config = dict(
    n_layer=12,
    experts_per_token=4,
    d_shared_expert=0,
    activation='swiglu',
    router_score='softmax',
    normalize_top_k=False,
    routed_scale=1.0,
    balance_bias=False,
    n_groups=4,
    groups_per_token=3,
    init_std_router=0.0308,
    lr_router=0.00121,
    norm_eps=1e-07,
    steps=4117,
    dataset='wikipedia_en',
)
Below are experts of layer 3 (counted from 0) of a mixture-of-experts language model. Rows are named router (the router's row for the expert), gate (a neuron's input weights, with its number), up (a neuron's input weights, with its number) and show model dimensions 0-223. Each number is 500 + 50 x the weight over its row's rms, rounded and kept within 0 to 999. Numbers have three digits each.
After each expert's rows: a language model's description of what the expert responds to. This comes from a sample of Wikipedia text that the model never trained on.

# expert 1
router:539493479519462448513488512565556507485501507531557497459449536525450468512418457422559494441504537611481517591470448548448570553557524552498470456502529430421477577476474546566531488450554447595559527577504540521612511446562454575535400464494469410529462459554588545449436476548448578521540516422552521584506423576538590532505473512468510552471473496470493564526509513574526399518431453466539539556463512533503424411471493611478536542392569497450452456520420503432424538484452495476419458512444449590485542549611475500562583530461527485471486462515415560468426494512469426558487489460492377429583522539511509571468503543547472448486410440464431476505430451487495525560484
gate1:532507527616508517569551544573476473499490495462518495500445498413461504513506472505469534485534501537508408493490498472391505521572486475575536472529599530516535605515537502549577599562452422557426476524465529595580630549641454497387483460484479471530533520527520479471564439514476472516491483477492543540486513389515515543567510400464490497615523504471390501509405497510484527471591567467495547504460491456501440490530507463502535504486490384472431536544538486505431434485499494438486492582448461611513518504517483463581510506512490594605412490498418479553483309459501472458514368525425451505456501432500521506583437480506600551485491489435479531486456502500472457478507
up1:489422506452408504383502469525579579480516476560505457576519466477601481524466473480510546497576555434473579386503475515518418459471556474502486583503544498495557408503436503493530486364511486500466559486533522451472455495350559478520499576597489524524518510518489527613457532405464553523521589517544546444542488447441531496421425507545462507496481447477500488535479507592535467516428468548480494542389502580548506503478560479539475519504517589449552488525511474517491537455470453554579505472436591342482470556484488507528492501528499424489540538432471526504528637554508559506485563439570566502482485408537458450342507491429462501554500554553532535562558458501588458477528
It responds to: Opening quotes, headings. Opening quotation marks before quoted speech or titles, often after "wrote" or "said", plus section heading markers (==) and paragraph-start line breaks.

# expert 63
router:491596482481545495504486464511503589518527580471549466458586518539404498508482527522474389511440507523494493486554440443488399403459511627460475468454441510545486485516552516487548507427534467545513527499486569526483505439531489456437467539590460407488441569596506412527534593494572460492512562453495492458522490609511452444511428520540455503477559534545487486468577565541486476560434488476488515522453415481472436516506564590537453377582476578454526519559442579495610470470497559505504557487499544465536497550545444561379441447467479468563553494586488448526479525500543566498444534517527496516495518477539551419514510478469578541546666465551504435461448516402380462502398
gate1:520560440423492516517542488499448482466528506564481502491560503446505520536520480592508469537439443480651550470512582499441509485463498518494435431510498530487513519506459501460563501543481505528516439520637490536556511474514522610419540562566545477616429495577481525506498480460387479506485507423461517493493473529492475517531573510462524514496521581459544458419574497437435537478492604480523478459483599454473598534508505463497464496536500486672495500498541488554503495384599492427508481519486518471536496432395481516506410479491296493554448547522504504574486455446492537487503476460535668573493454530519601472495475367517499470526577504453494451477407530503519496520562
up1:479478509482500440416510492561486559563408517508510477578384509513512466464500563437452527506619541507376458504491458492533483563511540469493520525467502439539433492494510512515334491430462498444494596510492531431459517505502505406566462455444459505402530508478522455576571545533535511470511517556490473501533455446520507523469461495517475511516475438529488597632417511544543493487500429536533463500488375523540461513525495520495499523481417489410447495514464519441445508555459516505575526494493509506493514622587507501504528550507627565414509498434511519498508530563513507577523508511496371376512507439455457625502475505455486482511349535583504563510691481504457522453476
It responds to: Table headers and results. Header and result words in tables and infoboxes, such as place, won, died, Turnout, Date, Years active, and "—" legend notes.

# expert 33
router:475448519526505443431438455500419590550501422555487461531464514519503491540462558431387563541520475416460557506602515431499542523435432569467473453498531508539461554495455411467465383523440556516467537494474423583483502522499463492506416477477626507605534459435506512499572542459502472401428515540549482509573475522564521446558462463487535453490474443498453561530582488522531501520437531475642571571482549466439493488488456548489533471547423584469566466629464550533534422519580547583570476461408522537518547558539567537433427469533476475407498479466456448556459586532422469516512539459469585428471548509497534472414556544449495517459523482519487583547471470472555564482569
gate0:446523444511554451498430496460479539485418480489446507493501468497506527496502491502480632502565501521461469594535504434583510464582438465516518587543551416540509482509496562486519512497494489475507582617404491486517501478515517492479526532510387520531527480459395475565453540504449381495549442559516450598500481521484443685486451446564519486408413479492510526594523475492509592470494511576477532477489493566506468585474490487496511388531505523488499485542524639419466481572506494487508518500534533614540491476492527425493451439503443507538497503445508493444416497531527537607365423674463506437463500433388466468490503501508450500499507544485502538496607499540392480517508
up0:539497474506434502475575519495456564394478520487538435549513433492476518529465490461436410465430496440458592570487551500480499359484538520510433500486513505592470519494538507557503514492452471475621510514547447506518622515506549522484473499496528493452551543469466496638523502324531525496513485480484516502474505498636561505488503592498469505457492475459484525521431418462456458517514479502526491545469530524532554507552448504656520486453580429495556532506457568464414503400434531571455408534445493574381497481550487485569524476401517500514512461441415461472549543472631499479493531489546456551506524500489539517613481505458546633585500507491510492576498493404512556397462
It responds to: Table pipes and counts. Pipe separators inside data table rows after numbers or names, plus small number words in prose like two, three, several.

# expert 2
router:448484494488428576502577529513495531513485503550469505518465517535609487450419480559451465495410479548496529434437559475497558498482470507537610484524485531401568474491454461565581505531523501479472469537480488477490429365421568505431434509510512527545478554455455580584498563460427548557424456496462512452545471637539525491475467464505556534539517489470479488501481513579519465468478439528409465425548665502382506452531510475504543519464549481593614409513483433467552495487409422453544548543560536486531534482431537449559551489455566495567550497568631533472485440477522485416499454428532427458542428510517446535577537461517504418445558485492438465454510398552455514523439
gate1:539480492441459339488532478457430565454432481489503376496459505502444554410494497465509566522505504539541525507528451572497535500548508484434566477507493418478513428517504452506378506498511545498512441514482492519517462451497500541491578544392535571498494404504501552554502522498504560563506505487473390542518439473574481485524460553502456564477452472515558453557483485535582465546576546509545531456549476496430534638494461440477558545488501505527519567506521493498470489514607548454459514652502631500489549487536429395607501505573535530479491502521525502506499488539567514504457428445512505486641475486511463491503486288399474517484372545481486542496521499510516438395470
up1:479504497478495470500499476478486561439535531466523371497372438523500579484498525499498476451516494455647531488555517516542492441497547416494639496441451500508491504514498501508482417569521498504508467613509480474497425445510449539629483534510490519506481432426547595545489442455487602532454419467355497534496481507470464493461470526446394459397519514488563519498486503553552519476519495504536614427466557501436510554516466501576514549447496512440462573529510500520562463556558339466484504529546527539543513523641457487594571483502500412506530497642578530390499399500462502503478501481442551493511462496615505490496425456522565456513451495476488410520513487496580504505491
It responds to: Heading markers, capital letters. Wikitext heading marks == and === closing section titles, plus single capital letters starting names or abbreviations, such as U.S, NART, TK.

# expert 49
router:436527466604574473609470568436467419466481540503447512497456499565442516449527500460464444682512593477454395501503515537441443376493542564511419523426476543531499452561557479533457466435483496428461460543525485515486451573538446575560506444436494563535483411482498446455477437531578537405531517492549523490502526507486422573417510571439422484487494550544521491560594518461475454476514435497639533537457495510509544480486565500486425528520446409530472581465520458474486449583486490554435558479443525571491469534508528526441479453483523499595427514531453490464492473465577562439555479534588454441549524495452516490478549481455518545533502427484566458530450609424528520618519
gate0:622476509535519440353506514431495511565420509527429496501410496643556441613473487489509545506466523581482500440490558515424512482514507500503518498470481505494445503445498524396554517499516507539497567514504584510508497459572489423484500472538551531512466488461491603458511482490472500492591490464475522506318529449497444452329493508391530574652370553604559510511519521520548527577495472507425525444505498483535531538567477451499494473539475487524507504464515499458498529492544482470505505517508473532440573438551510505474538438577466513528510552551496616553438542541487488376510554506482396528491420537514463502530546472543510414505465483557465448469380542489460566532445
up0:626470515522526442388520517435499515563458530524399494495425460618573450621466478488500528538496526564495490482488565531434507453515507509514530490444507496495448502446491527437533534505498496557500584529503604511508497444557498394501531468563592538510468481485482604466485466510493491489574467452478556500312536471479435444343493487364506557647364517573559504528505525576525516567498488494428518488497499477551512569550480399500456491494469490509511501457527494451494527490535467463511512528514486529433537450552503501456545449596484509562514544564500613508432575538485480401493566508481430564501452558509463502550539469532513386484456461557473479455398529462461523519437
It responds to: Prepositions and possessives. Prepositions "in", "on", "at", "during" and determiners "the", "his", "their" starting phrases about time or place, as in However, in June.

# expert 34
router:507456480472466498551517408532508499402500544473486428605475569544461470523433556466433570464533454438437477453509534466461455544505415518521454469471372523540480540452539497540490441475510599543567553457426552625445494480466470474459391473543511499404467499454440555549468571541571480477399478567379481548546553502454519560487456408567489529544483503479519530476529552541545480513465550456593599487503491499509462555454501571484506515465541449450537491546456527537563459580538535534581507379469434581526552545526509524574563553510549591454483543406457428538466461435488567559532546431521545387541485589499489515517555549421444547442562468550472483531468410471444538535506
gate2:490480477566595493433440483450553503528502461413499525525464453513497513541448519454509422509496487520560483599503565470530536508500381509583538566509540494516496621471555500483488443556494504502499427578531527552550565336522501460534573477463535565498498495568477566498514480511482507562499610533471453491518474519494540497471499474508513503534407573615552485595500488496500353426497461457468632518508566478494453496523503490525510500407502424504461468539491490485544575529503572406503439473490491496528495496497433504507498500512510418674575494513533428518478522545502451546536437532514479509494496422527614478530444343580497385435484396500493493501426563492504438622535
up2:538509581617490414511398542523473421465518448601496522471489466548442500387483449518494532447517551502487497511512412534539407592452538499493476494447518502500515535536458460496462495462510527549503515474483393562616522517604435458470527583522452506493596501470503458540480451347437479490521468443496519463464503510472473500545511560487452458504552460376502486603528510638561524554500461505431439558521517551549576489463502528478437502554459447539483579489575613492340455580592474521457478501535512467429577493610496431464504466534461489479403507402400575480504501469536580501554565521499518449438513424490463511509530466499509473556504505473507518501560608516531509494479
It responds to: Numeric table separators. Pipe separators in wiki tables, mostly after numbers or scores, plus semicolons in score lists like 0–0; 1–0.

# expert 53
router:483604559437498456551469515464478458511509511517508505430504487481471459468442505590455431520530569530469498504556516409489475396469517598520490484478454489600549495605442521506474530452538401434388529478485484549441505551516474494448480536552436414550526496561416486448508557564548469461541489415534445482565611513541497501507445599563434471409547505530423436446559470572446567559573437516478577485527409446418498500541508594448458383484494556510490445471491541501535502528532525529427524494517562524526458537535531503390504462412465553573532429538466545452517459509532529474530482601515501579480478438547454576505519605581518607515621586499552455490527520466453485565476
gate0:413500510515460532527543588490478502461570558557422487586535501473494438573529465482457502564505527584446506544480494554515518452514451523467542506489486513574499616479519492492394472517459441525521506454506480482509538504496400475523440520518550528576603514480436584529489497373475530498562465508550567500607520489493472592499441446520536393481481511510502457494436496560681508464520596468498465461492573399458550393504520467511424508354540493477459527499482513463506551461500472493450495515503566431455494477525496435487614569524504522524504440505401452532500519420501494555502414537548497469463613546397492498504460497518494503442563552522495536517691410590501452512551
up0:590542474471517457443449435500489414519464512488490479447487530494508498493574579461522506349460463450446519510599583513501525529471531439537499599493479467458507488483478531451572577544486565506479503487541492418516509437368495509477580484457507450454503422504489496462505427617518493496495537464423473520406487476566603417518527534495559525513516501554493501489629518490429459451383527515438555491509535541498460582550486479485477471619504451491607500507493479551585503522481446481608363570476500566578584529528504473497439505428490489490509517578575496506550581497491391494501523457579555504510422504522492460397623516490502488514475458477483451487468528511516624374442
It responds to: Sports career nouns. Common nouns and verbs in biographical prose about sports careers, such as season, club, goal, team and born, often after his, first or following.

# expert 16
router:526553543509449526474500473501473524487528519456447445457469446538490478534522487482536559430566548503492495512491511578469503535475535524477493473492571436585548477553503443556436393426428502444407590498547412525482505574511426503564409431525438547433468417474454459537407462533572449446503448554533526603470480428476446459432577608472459545614496489488517441487538509414535487387534433499620466580441339560497429527480544438455541440541404480584521560474507553479473472495500541544482505573559513534535565508511484455468544450549539454534398509458472537467507518530556519571471506455546403511566541498482425507408469493471508565553463446535513518608473497504523492574583
gate2:540421420489508577512547517483600521534384475519364448600497546513403537433537495522502595514454484496505512534516456509365558539405458514516502466452422487504469492481499476559558432485511408486549519452509476454447404435599491498490505531538452453474475524503522454560609531524466491533408470560539507426528551573535527564619533541510459571430562575462529440498520599458595560485485497534506501537528501515498477504520505493577510510487581508511496492506472522653502507447381625532501503502461459471585478460508551528485487498475528453477534516555514369563448526338528486452533450474476467504577533569499523586437530576519488497486500535506508481495528504587471549552521
up2:499384562542415433591531491474563556515537441470507462521467466452506442511443559560556504513517433486489513575501509628516460555483605507508502514545366574529480489499473482548603505579489490410493588541495629426468528557503505484479485497505472378516492391486509577452488496562477501547440483517453512502409467575520466523465593513501403491504524493451517573501508518401601491521496590567581476569491512503476543633536430591427516451584486477427538512498508504417504478459470496531498503481499493451496525576509570552509501549505486504568408412521424519490467535498486481506598430498393509451487432546486398478504507497434494479518400566447472556508537498465544487479592
It responds to: Prepositions after verbs. Prepositions right after a verb or participle, especially infobox fields like Preceded by and Portrayed by, plus with, as, for, between.

# expert 31
router:527443537592476494540436510531478480463532470454498486454523657367472608474541450459588511523562493459422440487550525554456550456493513453513472595442476378499523441456499447585458407498380517522505565494572468497521497547504433591578495497471456529499470418459497492485553550479590517409537488529555555526453444546465479492466594502438516519438489423467511508512572483392544483520455430387621459479438573506482511493461610411453489494586544485484512502592569531522457484517447499534445492536600537503506509540468619412519530461531477519474431516522415496563585499469504505509528482519497457551525507505508493536490579520504519568511497441547518453484434410427448532429534
gate1:462522470501582464507458466465582494458565493504426367493458502448515451631527485434483515534450533489498580559474473599530515467472554512534521395472477512512425494514496493510498545472594499498627553464453433539540431514530519488459580581502500414490446604524522413488453458485396488487518488530508453526515498406588641359482498472501476499497580454456560436530511536520496482529434468395506449425501506526536543427435509429474528527477513477561486466516470540462405522489411588522547433541463391543506540581514515581512492543606549422609490407486515495479585507466432488524548555594491504474415447501464480519502537541446563441511542500508502501610503494479504531528497
up1:523513505491469399477520486478498449513510516519504539498486553500549501585532470486535514498461492503519452517513449495508498507492547546496473410392483465542474430435523500549472538496547558586499500499559418499604451575547532487487494616501557458636493509410503355450479486414346485509573488439501444428499488508510555437497530438508552479472600523422594503502491535500432505499460441406508537493482402460484563430496497590515488523568667426503490456444506504465501516533399534409625512558500444545463535499582455490523481580540517472493484479507491553501522578479485459598557488634438430531479494486475424540534537619451537556436506502532482429499492564535510484564471
It responds to: Of and the. Function words "of", "the", "from", "to" after nouns, linking to a following noun phrase, as in round of the, precincts of the.